config.toml
d_expert = 432
d_shared_expert = 0
moe_layers = [1, 2, 3, 4, 5, 6, 7]
routed_scale = 23.6
balance_loss = 0.00224
router_z_loss = 0.001
lr_router = 0.00142
vocab_size = 16384
grad_clip = 1.0
batch_tokens = [32768, 65536, 98304]
seq_len = 512
train_tokens = 584400000
steps = 10012
Below are experts of layer 5 (counted from 0) of a mixture-of-experts language model. Rows are named up (a neuron's input weights, with its number) and show model dimensions 0-191. Each number is 128 + 32 x the weight over its row's rms, rounded and kept within 0 to 255. Numbers have three digits each.
Before each expert's rows: "gets" lists some tokens that make up at least twice as much of what it gets as of all text. This comes from a sample of Wikipedia text that the model never trained on. Tokens count by the router's weight.

# expert 39
gets: "-", " D", " ", "D", " Chris", "K"
up1:100142126091133111148122119155108083141048103138093134156081127128160092100127183095151124121190112177109160122136149073134108111192142093106149073118167076161142119103188044142079108149121095176130135069103164112139110141150125145167100109151154171142108149190086156118125122122103119163123120152153197141081141155115176120095164123122128100113086137128120098149089162134095092132154097154082142125117169189101076124177118135118142087103113082188160171120077114148104074149107154183175149161172076102149150143148175103131138086105114127116137057128143116066034176132100168088
up2:136118177073133105099159109127175154118126074132127100143122106133124146142141154154133138095108073132116147193129115142155122161104151113124107111141160156215157156131080100118124077153087128120066138129150090134153165144136134097081147109136085123133085139088161112145132129129125152146150099131156139127081126064092179159113157139113119137150146092148142166046137130068087108093135131113143112118159187178154116120118075125115190051134172105101144133142211168095133086113085099133187066152083104138164132174154110169182159138088123137079245150184042135132153160087140143132
up3:151138153095082082143096103075117139102141186101188158101091156113173142136160134199154101117116103159185102142107060130159151132113173149078140157140131138134097168175192078112135187132142111177185115109129121114138114075185126108121133118131073086143157121108091096103103153147121121083071132135138157116172110166118106116150182161135184163113143175095167180096123153119092155111187080167131156079145110174094082127185086152147203112127142158121086159131075150102177130128108115130132140070122079164185129154151163112133120170092136078151110106121070165116159134191129154172
up4:148134171104083144165108196138115159131079138067109126146168179146138143105086111155179138130125090136222090134180124125153098086042117119126163121160118166116163113034136117129091138102121145084136125083121113164153112137077089098111127107125150134134098078160179156051118144110116130093129130143142083175127135106140164109127133104115042110101131174147084069140111074069061082132113143139143148202086158169102080090170115155123089142122155068124088118162148130127149086111102091110077076146136112090105116149188086092147171119115112121156153184129109100117115103142123139142
up5:158079139091164128099186124063150091126090136156113119173107154099144115048149187152133158107111110127118125090102117145127175149085161100164172161122107120105134142127063072136165171097122121141134145099137191107088174153173156125146077119151146119119145124131139108133102179141111164118203130190160114127192100091149161100097114152124116094097161116074087105098113127157071124146149130055179103141072208127197086102152093112112148150148085097086107127110130080074080190098117168115139115113164161145144135143121143128112101122129076190163162164085114168180157116143106067133
up6:080164124157139117212082168149134069121154146109171187184106164111118119082141123123130177173131119118144193127117134112109136143143102077165158123075163162140190131123084131175082151120136142113127080115078141115055056172112106145106083065041104142143123187145154083115160118093137169160152137102148108124120087125179133063069164123102087163132159138126111139155105143090142153158101122114145119194073110138132131083063148100109147123150104083133111094127152147154150116091179206171102148101173123106120122136148162130165069159152117142161132109162124150132106137113126079063
up7:120117110122122131173139120089158212141138161129173121143121121130059155086111158167106116159169144142173092159116150124131103160153091090125145083141088145202136102171111083152133094121193147172113117133088122057143130100221136171099139105140121081126103128187124098146101149171104165157184075156158137153081042063125144093133161119078152092110091163177125100116120100141099062141101140106095110093145186148137104143075188163128166130164141139112110160106121127106090135143164073132116156096154125084163035133112156149175117146098157115122118120153125141130150144126095154205
up8:129126119180188123112077135082149150183167149128165069127122159113161093100100135110151131169123099104131136086146210118092096135200092138158156134105114154157196120132073115128131092071150132166119164135158133158071111178142119134125179114174222162109130166102119136143084214113111080091129124090100082165112095141101129163128134109192130157114117134154113152186122185098124097164210130107179131154153117115108147118128079063120186137127132147161098104104082147156134156175091137128173145080115133108131119165124155072104124185109115131112182109143190116115162124064118123125
up9:169200145085142156153132139092123164137132082056127136125174100099145094161118146092156073148074163100080138084126128119133096047135141121120134170125178141115093128138150153127138106142097120165129064131143161178147115096091086120125097093144118101148082118112121109128123152124165164136137131167084113201118112108193164100136066098162141093181087131142125138139110129205117153167143129118156141167120180146146139147103139053157145119157095107099150143166141149195161147078079079079163108150111117121150148134144195136112127147084158195155145143066162145110186126170209188171
up10:137174142144143101192112061124116130126181173180113133163127096181140137127119123052122129166132128110111104149156097178080068089141106126071144124161171115098104089143149140147102153100084109172076108164040151098115097150121159113135136085072164064098127130128135106114155100067115120087090087124147105119146178094116149150110059107113149123164094161168143129080148178081117090080117198128100164088102160132111133101125093138085117095088165136127074134138165134142137117043135168184144076152154086093159132166154140095148155175137145123108173118166109090123076183146096117157
up11:109052177111125055152138124146091198137134123131177073148113087148096143121151123133117114138106121138164104104114193118154155147107163138147098122190190085080135173102152023109060150183183133144137120123176116056117161111143170111128083074155103148143127109120111127190148102149127153125179092108100129126133124075157150148129118085131140099054064174135149117121177130116156138219118112105127121109108099149137101145135134092198131179141162141147184101172092123078139154120128112128177129158130074145180118111105136134120107164121185183103176143129146113127102084113123106164

# expert 45
gets: " |", ";", "|", ");"
up2:108128140182148131127100214094128095130167146096100152152112115076117053132134093168106092180109061134097104141105130145153116116106163199111089135168153118115142152175101192136155169091126073110121125107128088117116160134135178150159147150106140152148121057158144066085154089153178164181127121135125155095148117178141073084109115106162074085151144133085128152064137117104153117147119184091135100171158088184117122088135134176130126089130119082067142176139080093135162174174143132103128130096114144107115172094198139146094117138096182125098154170099173131152109140200164094166
up3:174101110111203141127134155148143127054083098129071089135102135160160087147121126174134141164151145073113117220079142146160110161080146151178130123164113171125126158153080118161156116190124144097082102139140153123159162123114087083145093157115065213133148134133079092121182120147115119130163063201100165125131100165106130157183090136122213123066181122082111127159161126097116056121160124092151159123120147113103069089136140133167125152101096085107138136138107106140142111192135067114149140143150148095167112157132099098088144089119114114143152139146098174112177110116071116094
up4:146119138104197153190176117131076158111107125158086118162098151067186180073071121094167156157147202082111151115145105145158136191175106113112136093172131122139161095126144085101105113142064126136112115102102208148101117170144128133138117160201094168140121164081194107101133115172153089146171126125139098118108107133173108140093162104130110146151099163123087113032092157139138104097096157071082119107118125171150130106152130121180112201085134135130133144148140094133088147129103179129131106127139099128110176136168129156073146115225147103148168080125134162156114180119129102106
up5:114144110145152098168150116124151155133095104150106112122193127148111146125139097123100064184107100142110181097103083135091125138123167140104114100122125083106177182103120171143153120114142097090200141126117101094060087136148082073111102148107093074093232142161150184117127174125087149162149151087125120143153106082146128106121171145171098107174107100175078106134173096235131163167171131073198120185154084138127142095078146105124045110135136155094150127102094117124156144076140117123122145076150153095159147116112090085174125112138148145139099110150101117122104201143163159127
up6:104131092113143205082151122150120113131141135075109140190144139131144172123165143164136128174141112121107123109144163085076141066130107088096104066156173122113094123134150122122100147121154126151123141102048153138144124221176073143162113137159104174202150133063120174153117117154123108161123125188096087105172071068133141108128169126119119118120098132145102086123080154175106127087139189130084115115139181084114158079184111138135114128211064105163138141074125137166153135135126132122111107139146124157099125186125105148090101167050099125197112096175156129066148089137129127175
up7:120150124134139148088080057155120047144173122072118109108104117170090049135122095135082128099134121204101152084063125162109107112112119138116138164105097178146120117176152075084102089085157145141102134063111090185121106164103135161185158094177115150095140110167097152109083106116097081142136170102171156121110131125114089113160148089112099142132133131138142104145159142122186161058139080101142127167130105096157106143156121107135167069212040153115196132130172139108139151152144130135160103104111081037126096188182109116122136129160150129119104140126116123105115099073129127143
up8:109081113090222141112139123085175120149088157107126084149153130123123150132110091157123111154129113065159181094146083107089102116131108103137030122089112155112120127107136170075078168169132143146111112136168130170194113084113153130211119100144118135154137099131171130168136146108100096178164187157174098151098124098085161096170136164115076158176145142155145125120084099126138075140113102161151160171126146073153096133107146109128092120110111135124114174131105086082196153113103133078128200097087109120120150139118113125173157136123155109034114100171104069132094079095143200134
up9:162024159104146093073150125086099121069076139146143134118148103165060163161121154153106118132108136100103104141164091133167113047124138105156069123132118114163145152127153151145165116140121104110142139131124140097104139160089119147179141146126214100122116142179159172140120094129102120113162090114151079108138084133141125147159124115186202198100071118143146090132079062120108058091159068141094128095146096080101155177177107158151146178161058100133157110101109105101152103140142073161093109128095142112148177063078164109114140180110103112106143157086123167117096106107129145096
up10:115167160122128123095138112121167147129110075184165167200116078151100129189137097177121144162186114117091133064128140153166131098126112179159195159137153198152083116135094150217132129067142134166107115092152101076153130096163145104121137084154133141138091138138114160100076121157122146106129136089085160106098141160169122158113066182117054144067157079143105115142157139057088132119143138083087128177130080172119115160103100078130175108128142083099139130144112117082080146175124136147171141121117136079094125117161090176155086158128089119128132126101130219083104167096137131143
up11:142115159121100096126147034157130141204127131085143141106100142127159144095140163120105090178140161206120130122147186094113124128153100091138129177142163137117133125120161152070157120176116158095092127166121160124117138127155132145136145123138158082122138145160089144136107118109175142139168133122074146119192106142106147147147084046135125124109146080051149080129148172141115114144085130128115109162134162052097095129105178146124133058194147096140205255122166151108149113128091132120129133130173127147141128093143151200144104149141118156153133134084076138085108107204189158153
up12:180137152111101141162092125089148107157139130073168095059098140118116149142070171075087045090062118136090107143102099167119120140172119098118131167095053134102207142121145113091120129102118135099118096153118153118064117130132059110151099122111126068117096186126106137146091165124123148137174126146091102162180168147111139078107113209091122132125130112109148092134118169106104161095228079105105091127144116178127103158183113185113078093161123130111069173138168125073116146125183156150171124116138116105152150103117112110157112126095173169144102193138142170083137101134120097100

# expert 34
gets: ",", "/", ";", " ", "),", ")"
up1:141074091198108171113145068096177138124141125071101130100181169118128129176155157114141067207145083160134154121174200113189110126131113158116125156070158196105155116108148140125114116089212082144094154120152144101153131085155097084120074162108119105205111158120132130110185097153153138128092088080087114176156102151164098158132105160129164120185113131112190150155130183109120117139137086088099141138104194150121114190138146154127143129149171110125137175146113172131139164094127098123150150085136151170162100094153106137114151155102149128157124167111162132154171183176092134191
up2:127069158120110161169093094084137182137113151119093139136115099157151097105143150076131126139101128127163202126139120104111116080078089146102106187106179132101143094116128097178113140113110142121083189093154136084131135095120140106192133150093126092094103124087171173116130146164193156133162134147117113162144082104114137125127143131129097163188147150168158115090144156122111151089112133055137053179131200159122102053109079147068146156125084154133101094199052171200097127144085152118138109083107130105151154148124071118135168147055118129120182140183076103141142167115121114105
up3:172185126222135124150131191165147176090142170067145101120188129158082094182122150081126085121116092106121165098125141116179141150136147081138135094119110184126177099141150139129101131112097149132117103093107168149106120148107145105179139067120172133199159144132069177132035061188085136123139132135188116143132112139131163129140139136118106145158136187201145147077168154135122073120089106129122136130115129128133068109144170099182104123169119136116099119074135061105117146158157097105098172063146105127210144182116125159110144097129122149097165120104109173112101176127115134152
up4:109114151132142081094093135110109188138119087112129094101124143121168083186121170152190126131113126137104157081153144148209129155061167142102088157107145160111114199107123145123165122125162132133122123166109124097109065152169148105172120045105089167096165142139095152155112107143134128133155141133134127144149071124097123154089132126143078154075134217129144111188207120085109096173149081111084141134219092107184138091106137123150106107150141096143107096118150036113150118128167144158175093132099119143126181128100081100167125151115157147127154198136109043136130141126143083169
up5:120158134098108171080116127076171133132145120211147123085179071056147072105170150144117098144096140104113111114157130076151098112118156111116137114147196106108112133122135134160109077167135172110120094117126158133122076175082106123173119061125115072145115112128098139109175148123120090103125155127114162140147117102141165124167155062094134122107091093191119098091133048143167052139101131112128102079127173159158171190141120132094191096095138163090159176117112135110118150123139131202149107152141134141056118138199115091097178174145122166105061124101124171180136128163162174094
up6:142122180078076184097150067083139125127142108148154151112079154115163100183132136144098158127148129206126128174154125077085141089138142176085120067148130087161115119183070105100176137156117169134137124160161133109157089153198126138127161151139094108154162140121045166113155098081118133082126131179094076131166144177115097092106152110128171145173130132124109097164097174161108161093089131143123140099095116120126096070131073089102081129171116133137095096150130117133142150106110115147091096135164128167091086153095169205187088145130172148130081158043110163084117068139149108121
up7:143144100123168139178089139142147106137090103161114101161166136131112082140147181121137132160085160171097150131147159173187060118085158133087157127112179122117125150101145130158127080176151114104107122157151117177088118147132156078188082156141068124085118155154159186091130167067128100122121086158145136163131119105127139112130099135110122159073101160166142161076085205106079125108069122139119110140112132168174139130096145133143190118108132149143144148112122110128155079198057094170013125136148062091142072176083160136112160136160052136115094097132125089112111169139124167125
up8:153111080132154132129124080145119139090166150160080104168133170090111128140114067082128133133132086123083086143121122162190111053129148128088146093124127155142177135087113121112175147154157144124143165063166186100105119076110139150104177124205090135135156129162160137129114115135097151121131128139173138088181170100163182113119126140141109100163080096151115138088147142098116120103104127062074105080127189164135103094078152127214161115136152065044071122103112159173119106100148148141090099154177179122170124110161099128080090160146141140157134109146163145112153188119146222105
up9:143115181127130169097126179146100155126142112120138093134129146162143132172166152195148126135088132133182129115153093103091114099140124084148106075137187143145143125171149141122120105137128152154125113149137160185130080157114079153138090176131133150133179058153094135110090092030119135097140140107135136137123155125119126140097113156090112162127193110207177156142119205145094095109107146132178107132134117057108080062094097150138110118127085077151054204152138201160150056111160090110118065112168139180136168109121099179093148166144133123142066061132153127102109120163132102112
up10:126136137104158167131218159110207126128112102072142117142144141141102076125161159096112123191144113108163146098141134100125116150098147158135092064137131166143164142147135104121185150120162101125153124140087134120124124081176119127095142143153071173116122171097108134112064134096123141096155119071205095148098157110138148093123195229075125102106097083094129114122105154111047117175105153143130107155116089125121125081166092132157205074182092123117159094181079138145151111108165115140124155120155159126091110131107119165125122077172116127147126185114102106138132107044160138214
up11:160139065121087146102164077098153157133101142136159061134149137121140169127108091148151135155113187068172171167194130131096084077161122174123164098160152120088136104094153143173112126135127148130125135139152132088116094130103106099156073116145172137108174127059104107116139116149073115232160135108110090168127116147151117154107141132145141113125075161134145088135125132132100186148110164093110108046120183069144088118075131109155089124179139120194080150153072154129199160104146174144150162131145173175126171074151192159123132095102128131222120123152125133129077149105145115148

# expert 16
gets: " ", "|", " at", ",", " Division", " –"
up4:146138075126082126130127133169084164137114145094143142111114190186141108093171151063120097174100140098153090139112166156105144146131162114141110039142096114062170109149099165116126156127117136155071087119092091120078113139186149132153144074160126074176073125118220177128131139043082168157191059201166117117147123142155153124169092129091098140163128131125151140089181133134110108144103095129142093118124071145147140107189163142162139078117054080131129055131099102125162113146150086113144162149129156127114117158134134152159126089135117123095173135086155154105094142105162167136
up5:159119086156080131140150130077133063164195121143205153135173108123119126145133111149111114082123096115096179086164153104147054114100187115136156146149175132130140105127122150087130131130092107106129165097152122162169090134110105125219100100187189132125076103110097114086185179123062096121080125096124147108131082165170151106142161121203106163113099119074119144117201145094086162104131108135064174144093147096150082152094131095083128108150116150081122129135107130078162121103110126073113070103106196079157128147161134107120163117126084130133153098127112110133175135153187147072
up6:139154161137123137163120114102194119081143124105116189151151150137139141131171093100129168139167176095171148134113171169128158122159161132117140114103133165132102191110112129135110163118117146087210078076040138126121141070130114130096117155141098123118151140116109101086065107175111098121142163166131103089112122148153141112152142126111102117176132195072147138130061102218094067130131141110085127181100096173115086154138197086117165159096171126131126153120081113146112093109095108141123117102161159108125057152132190120082206137097112119124130136152007132129154089148148158150
up7:162123129156131150128146150084071206072118098121126149134157086176116121108166137114111141160144106166140142084151150143111102148113102114070053137129129132116139120099130094169121072147099136159133079117085111095178115091082138097180145153150063143057117132111139178140161075166125122132122049112135091131148131140104128054140109137078184126192104110117070095111095102107141128082117106149110140149100106150138074136087133120156087058136134154174081139081101184073129098048126070119121107135139153097169178203151111160135123133175133157185156135072162141102166133110092116162
up8:168124118055153117101140160123082125180159118148098140141184143116128155115088126106185125143082216126141160113140143086136134097176137158183098132129078194095197115158104136127076147135152123084120117151098083069127122119155115139054175090140152128133115160109118148098134143214135127129082110134125121147126111156134144107094110123117107113092084127052114122128161090160110172106098071120091113103148200158163126107105130109106146108189109134126119139213091166128100080133173142073139147111128149118189154139126132118116043121186153159137155137083126153131104097157137093233
up9:144115058157164151135104159156152159155152158051162131145133166100124123143129173071157136131084078106128116123129106143163122161102097128113146123063127089177109124130130136105146139158173118084158107074124144185100090164118163196091131022091178118096128138212104103161164142178158110141158139114150136098148139118102077069100159164161059124138166157164123132085170088096117176229116139115129166159101136157140049132153066145101114166114164081132073114123110125119157178086090190130099118136151107140124082104099156094155095161135113114121116127143122133114131126087126145097
up10:169132096168094180129066104140100203162133163103181143113087119116082104121108165088194115167190169155131133112168212119135150078118158121140069116135121142176111140094092158127135095111099111108114159056144200126133128072154114169123129101144099117115105169120086131131096158154094139130106121097095111121159109103150122131201108114164133104079151124170137172127116142126139114089194123106100092100187137125155105181182134158198105190087048130121168162087074149148132179077096101107087186107142115116117124133105086135124160136180109131116120115149144183134112083074127110149
up11:158123110151131124134112162109072052106089182150094147087173113139087132116152136070155174111191186134057209132127114129108099169145081074153124124130095123138070117131118095172118090144087091183149114174096140165124128106109108167124097153110101091105204156154115139110130148137123091145125074110087172165114157095140111145092159126093180188146088156160147087111118133110137153150176116089113118144152100127134119170164101071118141175118135036149142105173161175200094131090108155115126096128179126127151189112133163152055151155132134162099093168106119118147068117129143176114
up12:112141159155153142107151110171123148098097130132140113117134111165086143124089134129143097128123105114133107134096159164077120095129109105152095149190175113121126176143132104131067197105093091148158085163076112131116092080135116181095106208148165150133184149169097168109115146140070171133154092117102186177111101126166107134103107080098060134145100090120117081145040096118126107104058125067071119152133162120143141140144096198129157162115179160189071160161102128166137097184138108187153138117140102120128170138147094096121102102136136143171119071117087168184101076085148101073
up13:163066126154121074141155154131089135101215193074130109157125133145070100165106138116053138110165111122151161096137139158162127114200100093127102117167135159147139132142109112068084169144091125142114129117212116128136137085150147170105139152147154120092124112126117175085119131156123158128099125129170097123122113072078088118092085137193062099160147145140120127098124099104148118106171138098084177173136165152129185179165135154137184159177198145090125126080117133110142156088137082173148088099160110139167104126084089131132150173107175171175122105185174080098134159124192106102
up14:164150107130122138111160150166131098132081139092084126176157169148174081137151132152120230144181152082187095186113134167121141134105128156104146151151158039135188112138060114143087063093162154118133098091117179079125131106126139121088150162166108115108137181102161181102115073140166134120107088111121161167097140128157133120148124110137184138158155141123121208105074141157126106127092089126130131110151129163128138111084122123115147078155098090095106137144198113136115120045149078116123074126156056127143100214122157051133135147095149063117142128122154133102147121145170158107

# expert 62
gets: ",", " Ethiopia", "],", " Simpson"
up0:136176138136094158134106137130108121153160113106143067130134166139100151119165132155195128088089110081110139125157207058153136150066168141141150084138078080098155066101135082098140091177151107137150114132075112149123175147111074105136151136105083136052092091142124128072094140098141142177119112097167192229183073169109118135113152147143169081068097114105126116119141104140134077145147119104139150130121168120103110096103074102127076094091107098088156121172149184088137175060177150158095121127125109139149183130069177164126138161096149094149153121105180134150118135140115129145
up1:106154081130122135186122139118162086136174120108135086176169135123062150136140082097125171130085136091106102154145138089146104131161141126155131111134092049133055111174164078120092140144175155193131138082140137128093127111154137141118107096119159156128164152077129150120104124152144145133197182157130087132073162129116100114129129174146165130158092138119081142151154098151132148108149112161093092163151121189159128138066115164164135069170124153084116142142110102163194105112067080210140130147141105182180138130064152141207119148168151107117119131124090046077147176136133194084
up2:125106131112124107171091140154106129103084176147137096108101158090110169100180124154207084132135157145128145146122154188177125196098154118124147128166114119092099071125118114163119147181147158144144102169158156138037131161052133097132130034140134133127053087105180155070118111150123177094080150205148124117089120128157138102082118119155133109207092115139121112110107106080120122129089118090164153054163169106161137129118105043109130088122164099110167156138126162112127135113111091144115113130141157168126117159148155144172158135174166134173131146119165191109147073071124167133
up3:087244155119110120158120140100073155107137157132102098127106134117001124171178134137059149107136135102157164053123176123078113140093106100133101136112198099125090115107093081150110145096129157132129124120136085125111127117132109127165143136147172149108182140064100148098090165144129102099111113197159094128128165073140100147172151117109100147160129159152203125163122111113121114102156115087172126131158132160113188127138119153183099143182139170121110196163107146097169151141121109123138043145111082125108190181156147135138129119111128132116186157133099149102122170155105112196
up4:142127153122140103188120173098146132124027156097111149132162149157095089117159127174153186191103147124122140170122128144138124151142084126133118151107174148135154126119181177162086065126133130170165124121040134105178110132109143153178081132143095132137140126147141131100126138174178124064137115223162135124137174112112102100088147147152098133156185089172141075142167183130157167086053137149204138156131110122066134081173110155138099088119166089172156089097140095182102143088102143093133068135123138136150143110096181088164136108124112123148110177163109172114131136117103192109
up5:171125084119128165115179119143097103135097100084127131164176153125127087161126110125158185149138156067101163148126122160133122116094091110128119148172197148190080159086123160120126127145180057138229137159136142106106062142178135073110154066122085070121124168080090143150162136110139150128125130173136092113139063110104130146125164152125087146135118171107122152136155097135134124125139121090123118080144111127040123149078096078090112117114071158129141125124112104098142162080161153144211159090182100148136147103127203131159129144092185146116168069078148159148151079097089114092
up6:122126127093149179130076125160097158122089123133130119138137111130147181140155147113135110176065023085114158121149094158095127071166170104124088093129082124085102111147111150167112091144126111174123091139093151163121144123129163127188127100164133082133105103119097099095190107150171148075131117174126107155037162166159171121120123163193090089111116140100194178194126154120105134103156118125123143162159132146159089087103094156117084111100106147108099114143092208160115166141140135112166123152152102133027128165136164175138130162128109141214122094128191105115076113137173138150
up7:136115143143110147141071073188123189053165133112183146123170105125113143197120127123144106146124126096118134121119146126177115181077129134171117137121175168130106070142108090141154114157076137145116113138127127068154130155165111144130116108156096123076169074145116116106138130069074056127153112185128190034143130110093113163135089200109198146171136105087100178152123145112122111153166142055099125117119133117088080142095109122131098128166110164165118137121142129071153110108066185185106078175164154098096144220099101133145126138121119186137112090126124092156155142143155134149
up8:065131138134128131128114173165100118131115073171136161131148159141082134119162116144120127128077100158144104093178180055159194093090176114100128118087156082134067145112086174079142135154120144165077175158047155100125149122152112149128138165156173137113119173130121103175122108156121122157137098122137102134161064109092160119105089197128121111101128157213135098114172071087133149144097088132025104143097163159115082119095140108137089163134091126143133148109128164114145093194164074127115113133125080134123133121139101171101092101098103186148185088121071139134105137140201163082
up9:078179149177123137128117123132134140148124173137032115102118063183066123075123184124188141140131104104148154110160104104141045148110151188123105103127115185187115134082095114099123109150192138135112079087136116137153129091164154150133131120116108127115118067145106145095164107088168154149177153132119136165141083161166092159123096075131145159129132104143194174137117126129129138163099084080153104077099129100055140130159160180113126089066144122119090164082123111042112090060103112154164131107138105162188124134106133177134132105162068126154104123128113149123080124079178151147
up10:098127193087141137108120149182093198139115142119127162169122130153159157169193156122195048107080156117140135159136159130088136115083139152106108134093139140155116156094104121140118158090170094106142129112143146131095089137168098127147140083175092137055116131113109155086115102145139144143100126130113124195130115179108099126064155151175112232095101084202213139088139149062161125164092130123111169094143089181159172111088101088181131101116115135179099107122176126131111142150083136158132082088096093135132112111127162111129117075115072111178133146136142167119138079160106176084

# expert 33
gets: "-", "|", " -", " by", ":", " –"
up5:160098130141071129141145118144140092084142161113104113117175112121114122083165148154155146087118112093056116141120161158117086111098117148189140128147084128140157134114086169132117125093082137123141233130060088111178036089115102168042133131130116171117149154187059092127178160114144065177108112169118051127130117131145123123177118091132096077103195150169153109163066146142154141128100121107150158087115093133130089136118051139125132156132112100175129147128202139153117151132139146095095079100171125120184186154141161101154155133147117116167139128126130157125110126116170154194
up6:109179154115116091113063142129104107140132118144107067088136140161144134117163102172088134159105142124140128091074192067125112090115125204144116132097051127136116076202091116101120195161116108071118083137111127127116116128157155087108122168159108099118093132138133056054116071149107111158175096142096141141131142027102058154066111123121076159118133148059099157128085099137093104192115096125107132092106140148150096106109132186145126122140142162197136131166144123132148113093087147156156090111141110105113137165163130169145140045177154103121187116148104138124169093129148146138
up7:164140082131125130115131103171121122096102166140123152067124122149086119114122099104113156162093103213121079110173138076143093121096190110096142147108156141119172135114105084121137150149082134137121102076123049096089127090152144118077093122105159165132100103105144082121122109126084154098202111119142077115114192138207107078133118089212118100112094147072122189100139136172161120124092170069172163177130167139114117137115090138092184150120127126107110146098174123100152095119165119134084109110111131067109139190107172148229125148201151150144099119126132182091121084135128110145
up8:144134107167114108108166053163094099107064125086103126114139160167108145136134152056187171129131116124123127105129179100158107071100116178194151133146134151134102096140117135177099159139126152100108115132161098188120067099151112141108137109098182057098164215120140111144130146107105156139131148106178139142144158137146133098174164089157131134183162129087102112164098154114143148084097142085128044077113128116167136160117136178153102052192095114185158111075135117213102149075152147138153099141088098124144186124176148100152094097074125117078117083134101126171090114114132151130
up9:128110103139152100111111134139124131158186118117124106142136106154076073122165174173109148147041110135154133090102052063152125124125151139145117087047153138103067113095133162140134151076118089108099124115126134050121209144163162102104137133176086189125188095100181148132077165128138133177125117177146102146117140093115078128086102125125166123108102102130146123109141168126143053156153197095092084133122093123145107132170131129129112091197187107138076112143109131125185145110156143135094150111138089121112055114172086081127142116113153107168082198152131096149150059140095157114
up10:165141080168139071127105136109117081139110171122141176131125132145159109087105124116136120166176063118148156142129110151168156146073073121213140081119160159119132085124090109164112122145159120192143157138089144147149144080153133142115125187081145115157146102126094173111175097166114183122154080155122136112110133096080142122145089120153093121183120171112103106155150155154125106069111092143120174174110133217121080164109117146121156145129080182141057092111133128125100092092167192148119154150058112118155143167155126210124170088110131142140029124174138092112138078097147156178
up11:137199072081164138111130091124136074111104134079116111102175114115047135103116095139102113128112156165158128093080104057147158125114157178139149080139187153162173159083185109122199137137106080185133069114171101139171085094160132101117154128113110182130124073123164140086119109153071119132129083128152119158172155097111151138131141108122109151187088154131132146160120173129098183151049134166129096181176174154111066141145116120103150145140057186133131124121184159176070134145164132069104141091131100129150111172129149108108190178126167126078138127130159134120112137128124145092
up12:124142088115156172117128117179154114137142132137134100155112171128147095106152119123117146125142116101137130137076136061112100128087165150166120082081128196131133153133152154093139128158076118089134109081086107099079158196113172121163128116097137082163114125154167178083096103105128129136120149191183077126062111127118115117161144092117099140100112102167133093179132085124074112128075132133056136161144114136119087123070120161112071050103113097114154143153104052085146077145156061080179111098139081143185161165102139085088102122100121117118157159140157207100190095175099170095
up13:136142049114109157150113122127159116104113208135139129139075088152168131117168174150155060158089144160123111181075166174166139098065128087113154141108086144121139121137072078095105168147136127132149089106136123186177094059184150134099095123124088128101160140129118172130120135163097200110124076139158149148083108149154141143143114110094113178119129145117155130153074131092139118126141150174118096145074095139136155127128144152144120121106104159120108103157083127144165113140175112086217074151163126157150081168141094085120125109109185115095153124107075063057143023170126106116
up14:129125128189143134102156144174079147145088172114111170131116171104041111139171155134154122142146136108123128096152195106054118149120153198121127137093123142129116160102063036112101113152143086110088115181150131094150095142147176080127123114104159118169072117137144188137102170156154111093106175160180105079072153160117104115057105100115049120107115132143134177137062123091115163118179095133157101166151115130119126065089101085129093128154110060119123135133106217142171108136179108136133121163168136124057106145167122133106093106112156143092095130107120106119124091178122156113
up15:072149161121113140140161113057153111185154124079131121115202124171124125092141056144131137173111097110062127118076124092126167098104136143185102095135170115044118120109070138168107152142152121189115129096133151094168104097108120127124147151107087151105109089143136131142162101091138155133151144122152112137140125138100141134072165169156129127148147114159134115067212155103103101114078153115178144163176173092113169190100115174089062143155098162159133147140118162072123134144128135138095139148107127106137145170113159096119146165164084184175084145033029126138092119080115120107